Weights of a small mixture-of-experts language model, trained from scratch on English Wikipedia.
Training: a variant of SOAP for the experts, 1116M tokens, 8544 steps.
Below are experts of layer 4 (counted from 0) of a mixture-of-experts language model. Rows are named router (the router's row for the expert), up (a neuron's input weights, with its number) and show model dimensions 384-447. Each number is 128 + 32 x the weight over its row's rms, rounded and kept within 0 to 255.
Before each expert's rows: a language model's description of what the expert responds to. This comes from a sample of Wikipedia text that the model never trained on.

# expert 5
Description: Capitalized name onsets. First pieces of capitalized names and title words split into parts, often foreign or multiword titles, such as Ch(icken), Fed(erer), Air(es), Sch.
router [129  69 152 123 122 103 130  86 160  98  61 117 149 127  84  99 164 100  85 123 113 133 155 127 100 145 102 153 132  78  99 177  72 156  85  96 122 138 119  87 111 121 120 164 190 102 147 178 102 131 178  91 138 109 119 117 124 124 155 112 167 111 154 100]
up0 [171 131 153 130  93 151  76 104 139 157 172 139 156  52 127 187 125  89  82 105 143 165 174 119 157 105 110 143 133 101 147  73 103  89 136  78 113 105 128  86 124 186  46  75 162 116 170 115 113 114  68  69 191 113 174 145 148 161 113 104 171 122 152 116]
up1 [ 90 132  96 151 136 111 133 119 185 153 141 108 144  80 129 114 131 181  75 134 135 157 154 113 184 133 144 191 209 114 138 124 120 123 115  78 192 121 138 142 154 109 111 131 111 132 143 187  85 107  74 140 132 121 144 154 154 100 143 138 103 105 205 119]
up2 [156 167 146 104 154 141  88  95 106  67 154 171 145 127  87 196 168 180 115 128 111  99 143 110 132 115 168 138 135 130 102 134 114 102 142 134  91  87  81 118 114 152  94 102 122 131 155 162 164 164 104  92 145 115 145 119 154 113  99 159  66 141 164  81]
up3 [181 109 131 131 153 171 131 151 120 164 177 104  75 141 171  91 113 123 103  58 130 117  71 125 188  95  90 173 128 123 125 140 128 108 140 178 146 133 151  48 128 110 152 167 137 128 166 139 135 174 108 112 132 113 107 125 155 150  68 216  86 139 134 124]
up4 [115 120 151 117  83 154 105  63 100  86  94 164 154 137 102 145 150 103 137 103 140 115 124  94 126 117 171 173 111 129 142 107 196  91 106 113 153 118 108 165 124 116 147 129 161 122 128 137 190 115  61 114  91  89 139 165 124 159  88 111 141 115 124  84]
up5 [113 137  94 167 169 173 129  78 133 183  69  92 120 172  98 147 134 189 126 156 140 128 111 132 115 117 135 149 173  88 126 132 187 171 124 101 101 130 106 124  81 164  88 130 102 109 121 132 117 124  25 102  40 151 111 145  90 163 132 130  90 103 176 219]
up6 [122 144 113 142  82 136 142 148 169  88 177 165 146 155 131  84 202 129 168 155  99 109 101  83 169 116 129 142 121 143  78 122 129 159 128 149 120 112 138 169 138 137  88  79 114 171 155  97  96 151  63 138 173 114  77 138 117 178 104 100 128 138 118 114]
up7 [137 173 145  74  85 186 148 157 126 182 156 191 163 119 162 111 150 147 125 176 137 145  89 157 167  91 155 194 128 104 142 163 128 140 119 178 122  77  87 125  90 165 111  89 149  88 143 120 178  88 147 126 123 142 119 122 111 103 114  68 130 131 100  53]
up8 [ 87 108 145 104 144 104  92 131 164 211  96 175 122 144 131 148 135 168 113 169 119 115 138  75 145 156 176 158 130 126 138  96 126 133 101 158 117  97 140 117 163 124 106  74 114  83 123 110 106 147 153 118 138 142  83 125 156  70  49  49 143 117 108 132]
up9 [104 151 120 179 145 101  81 118 150 110  51 114 131 128 172 135 150 183  88 111  94 133 153 166 135 137 130 169  83 117  99  94 168 132 102 162  99 156  78 197 147 118  72 142 132  69 148 171 129  93  91 135 155 122 140 127  39 136  99 115 135  81 106  95]
up10 [142 180 144 180 111 131 144  98 127 127 172  69 134  93 152  93 130 126 123 118 174 112 106 121 119  34 118 153  86  83 168 154 146 129 133  87 120 117 148 127 112 129 100 124 167  70 141 152 113 116 131  65  94 168 198  72  68 157 134 114 116 124 136 104]
up11 [141  98 140  74 131 135 122 120 202 138 151 173 131 138 148 146 114 153 136 165 143 141  96 136 154 111 127 192  83 109 168 170 157 145 136 130 134 140 127 176 124 116 132  96 104 158  98 167 102  99 157  41 152 108 186 137 168 159 192  44 139 111 176  79]
up12 [112 192 132 130 156 194 135  90 130 124 122 112 144 114 137 125 182  88 116 146 163 165 143 108 151 121 218 154 124  57 123 156 108 113  70 100 190 126 128 128  87  87 126 148 193 139 183 138 186 154 197  92 150 131 145 159 166 118 133  94 105  53 129 101]
up13 [126 133 128 158 132 101 136 108  70 187 148 145 107 122  94  93 144 129 132 151  83 173 139 123 170 120 120 158 107 121 175 138 163 146  72  97  92  65 160  45 112 182 106  95 135 121 192  86 158  56 139 116 100 130 115 118 154  69 157  64 170 114  85 164]
up14 [126 127 118 148  83  58 149 106 131 145  72 155 175 128 127 129 125 178 131  84 161 121 155 111 133  99 135 121 122  12 128 146 123 102 167 102 194 125  84 124 138 113  56 106 178 151 142 114 186 160 115 171 122  61 218 128 179 129 142 169 167  85 161 142]
up15 [118 158  81 180  81 151 150 121 112 130 134 143 140  84 152 123 161 108 141 174 168 121 108 155 107 139 100 141 120 136 105 100 109 126  79 137 144 116 155 162 107 156 141  88 138 147 160 158  61 166 154 126 107 102 161 128 123 105  93 146 110  71 116 123]

# expert 41
Description: Common noun stems. Ordinary nouns and adjectives or their first pieces after a or the, often compound or suffixed, such as wood(en), hand(-warmers), long, oil, line.
router [179 105 198 144 140  97 147 131  95 109 137 162  93 162 132 120 119 114  77  91 109 151 149 140 117 130 106 114 116 212 105 141 209  84 206 182  94 143 119  90  95 108 168 111 139 113 138 124 149  93 160 154 123 102 149  78 106 180  92  76 108 123 161 132]
up0 [120  77 141 132 105 150 146 169 128 216 133 155 145 139 101 111 149 119  46 135 107 113 139 162 130 100 143 111 126  76 103  90 103 140 144 180 104 183 142 115 112 184 125  76 115 154 159 128 141 125 186 136 116 102  91 109 148 122  50 144 168 136 119  68]
up1 [149 182 107 114  69 137 185 109 161 156  98 140 131 101 142 133 161 148 101 159 145 128 126 175 170 118  84  61 168 139 193 129  90  94 102 153 142 121 120 174  66 112 102  73 119 194 118 111 132 129 117 146  91 109 154 121 139 150  92 156 133 112 136 155]
up2 [145 107 141  95 179 130  88 134 172 168  85 160 143 194  74 159  94 122 113  63 144 104 175 118 128 143 132 131 123 206 167 108 196  58 153  80 108 162 151  72 172 166 115 137 111 117  90 110 139  73 133 145 154 177 118 154 154 157 104 110 129 153 196 113]
up3 [117 137 135 149 151  92 114  68 132 165 122 130 156 131 121 134 145 194  25 155 142  82 146  89 165  99  99 109 167 170 119  39 179  85 116 184 131 126  87 104  89  68  73 188 146 120 147  94 152 161 118 156 161  72 119 123 156 100 167 133 107 148 170 119]
up4 [132 132 123 126  66 121  88 128  66 103 113 109 160  95 113 146  99 149 129 107 127  90  88 165  94 103 132 151 104 136 124  68 146  98  85 131 152 145 140  91 166 123 145 102 156 168  95  90 155 120 150 156  96 139 128 117  91  81  76 117 118 110 155  94]
up5 [ 92 115  96 175 147 106 109 120 146 126  65 183 153 160 155 171  98 137  99 125 139  89 166 135 133 140 152 199 133 122 128 182 174 127 171 157 144 139  88 117 159  97 161  93 131 180  77  96 161  56 162  94 163 127 189 151 145  91  87  82 113 129 152 105]
up6 [117 113 105 108 145 125 130  90 215 192 134  74 132 180  90 105 105 110 134  99  89 122 156 132  80 124 132 142  91 134 136 108 122  76 127 125 132 137 131 105 146 145 128 159 101 110 122 146 112 111 113  82  42 146 150 107 107 118 102  98  56 106 126 168]
up7 [116 156 106 152  74  94 131  94  97 152 137 136  92 147 113 156  96 106 122 149 121 100 185  71 122  96 150 108 133 130 139 168 154 112  93 130 123 157  65 131 134 118 149 114 126 128 145  87 109 106  66 104  65 116 139  96 162 154 138  90 161 168  64 122]
up8 [134 133 148 114  78 131 100 147 183 177 122 172 120  94 144 120 147  92 101 144  85  92 121 190 131 152 134 150 138 161 137 138 167 149 194 115 156 138 142 161 111 157 143 104 142 180  63 147 129 101 138 158 140 143 180 149 134 115 117 130  63 116 193  90]
up9 [ 86 119 141  91 100 103 112 122 102  94  74 100 128 182 107 206 135  62 124 183 125 109 184 155 141 128 117 153  92 117 109 162 176  95 114 112 119 199 118  54 124 205 130 112  94 106 181  70 107 116 113 153 151 117 175 117 131 111  89 106 103  66 128 141]
up10 [138 131 125 149 135 125  97 118 116 184 146 110 101 103  77 180  68 229 155 202 121 160 138 140 128 141 110 132 121  85 170 185 112 148 134 127 111 139 194  55 139  71  86 139  64 121 145 128 111 165 153 124  81 117 105 151 131 117 121 148 141 153 118 137]
up11 [152  73 132 129 133 110 101 130 124  89 145  94 139 156 122 139 123 120 120 102 133 135 146  70 103 101 141 128 101 173  94 108  93  98 124 180 165 123 138 109 156 127 129 111 155 161 159  99 116  94 109  91 171 157 147 100 105 122 123 141 138 117 128  70]
up12 [142 156 116 142 163 108 181 113 135 134 156  66 175 199 130 144 137  86 138  56 176 182 156 152 169 165 102 163  70 111 101 123 145  94  59 158 116 185 131  61 120 181 133 121 153 119 105 167 136 106 121  62  99  78 122  66 100 140 114 148  98 158 156  92]
up13 [127  99 128  95 107 125 149 122  83 148 117 155 150 122  36 142 156 133 103 120 118 141  95  83 113  88 144  83 115  97  90 128 118  54 105 132 160  80 124  64 146 117 119 148 188 202  88 140 108 160 120 133 109 109 100 140 163 123  58 130 123 101 154 101]
up14 [128 109 163 144 136 165 128 131  95 107 164  70 149 156  92  78 109 122  93 152 103 172 113 170 126 131 193 120  46 150 121 191 162 127 109 156 158 150  76  96 139  82 105 123 167 178 148 165  89 139 166 136 107 137  99 121 171 129  94  77 127 161  92  74]
up15 [187 105 167 105 118 115 167 153 177 115 128 116 142 149 154 160  87 151 174  88 100 102  90 167 171 160  95 110 101 142 111 121 149 148 113 186 172 149 129  85 131 191 135 186 135 139 107 123 145 140 111 153  70 108 152 151 129 173 142 131 134 142 155 148]

# expert 44
Description: Capitalized word starts. First piece of a capitalized name or word split into pieces, such as Br-igham, Inn-sbruck, Fox-holes, Sur-plus.
router [104  94 129 100 149 174 113 130  77 102  98 136  74 109  94 112 202 115 141 147 119 163  79  95 112 149  69 134 150 146 125 175 106 181 155 133 104 157  91  72  61 124 127 147 129  90 149 152 137 131 162 101 117 133 153  84  77 159 108 119 153 151 128 164]
up0 [139  69  81 108 104 104 146 149 132 147 151 149  96 118 126 103 112 127 130 152 154 100 114 183 108  87 186 201 171 197 157 110 114 119  90 154  66  99 136 120 121 123 107 118 154 182 108 143 141 129  93 160 185 121 107 185 104 165 130 112 169 175 150 143]
up1 [ 84 109 107  97  99 177  89 137 100  96  68 135 138 103 113 148 139 130 170 147 159  98  95 155 155 176 137 105 147 128 142 149 169 148 125 119 157 123 134  93  96 205 153 115 173 128 137 122 107 207  96  84 104 105 119  73 163 157 140 129  88 112 113 138]
up2 [162 110 150 104 126 133 138 152 121 179 139 146 107 133 106 158 166 181 114 113 179  82 141  67 210 102 141  95 123 120 108 162 106 137 149 172 118 130 127 136 135  95 119 162 158 118 119 122  61 165 131 145 148 108 147 120 133 107 104 120 112 137 120 129]
up3 [130 125 111 125 167 154 111 111 104 181 135 137  45  96 144 111 110 146 123 127 158 152 132 122 121 127 103 174 145  95 154 145 144 133 166 155  98 107  71 140  96  71 128 165 131  70 115 129 146 134 105 113 114  91 151  97 139  92  88  90 162 124 125 106]
up4 [123 106  71 121  89 128 134  36  97 155  86 171 203 133 130 127 175 146 166  78 132 112 112 138 121 117 166 184 151 134 141 139 149 142 123 130 128 162 106 178 174  89 146 154 160 208  97  89 155 147 111  79  64  80 123 190 127 133 111  65 153 121  67 174]
up5 [117 116  77 173 107  19 153 163 171 150 172 178 144 132 115 161 167 173 134  79  94 172 119 147  88 150 124 107 139 145 127  72 116 177 112 121  97 190 118  80 154 129 182  94 140 125 115  86 149 118 156  98 132 106 156 125 138 139 118 137 110 116 125 131]
up6 [103  81  99 154  98 169 133 167  98 189 211  98 158 117  71  99 122  74 108 111  69 107 148 133 125 160 137 127 123 168  99 165 158  94  94 130 122 101 156 135 133  89  89 149 125 136 123 151 141 135 141  97 211 109  94 190 122 148 142  93 116 179 117 215]
up7 [ 84 131 108 138  94 106 102 111 131 142  96 106  92 103  86 116 159 151 159 124 109 157 146 111 128 123 193 140 136 145 156  96  93 151 138 123 136 185 131 114 141  79 112 158 188 146 116 149  72 143 103 126 141 119 134 128 186 131  59 145 128 143 171 158]
up8 [175 143 176 170 109 159  92 108 163 154  60 137  83 114  88 100 215 128 130  93 132  85 155 113 124 127  97 216  94 157 154 129 124 151 170 187 129  53  95 128 195 122  36 112 162  84 139 118 179 128 114 150 134  75 169 190 101  72 162  92 128 126 142  98]
up9 [152 135  89 170 108 150 119 158 186 119  90 212 169  89 130 106 164 125  91 198 111  93 142 124  99 145 127 158 127 123 152 108 153 129 156 105 126 124 167 115 104 131 104 169 121 107 128 114  55 169 153 131 113  65 166 111 161 154 122  59 102 116 102  88]
up10 [116 144 102 175 108  94 101 118 110  88 187 121 154 150 113  91 117 162 149 145 116 107  95 129 195 151 142 184  75 147 106 101 147 157 174 123  83 120 126 118 125 129 138 147 128  85  56 111 165 132 159  52 175  89 142 149 123 201 157  65 109 105  93 153]
up11 [174  94 152 151 154 103 107 201  95 180 108 132 142  89 175 135 132 158 124 171 160 123 173 152 106 144 155 148  71 154 117  89 141  80 214 152 134 126 175  83 172 140 132  94 151 147 146 107 103 110 142 142 166 144 114  97  94  79  87  88 121 177  84 116]
up12 [120 162 119 154  36 136 101 173  93 156 127 131 126  87 167 142 199  80 165 108 187 162 152  67 138 174 134 161 123 191  83 141 113 121 119 133 150  94 129  76  77 124  86 181 137 107 129 136 104 169 165 124 117 146  96  97 127 188 170 132 119 101  75 103]
up13 [117  99  99 148 104 156 131 190 137 145 109 105 157 147 146 130 123  72  97 124 159 146 153  85 116 190 144 157 106  91 104 130 126 216 106 150 148 118 149  93 116  86  83 159 111 115 120  83 177 129 153 146 156 101  42 101 132 161  81  73 102 119 101 146]
up14 [135 167 120 107  71 116 129 126 155 128 138 147  98 186  66 146  99 120 134 118 114 119  95 153  94  93  87 176 178 156 129  76 102 167 115  91  94 187  93  80 128 135  79  73 151 143 117 114 141 160 108  88 119 118 157 190 100 183 129 147  72 122 156  77]
up15 [112 129  99  94 179 148 116  96  77 169 145 149 134 114 142  69  93 102 107 160 118 134  59 159 150 140 174 144 127 122 158 152 151 154 121 147 113 124 125 155 142 101 153 118 128 131 116 146  90 184 160 183 160 143  78 159 134 126 108 111 173 128 142  78]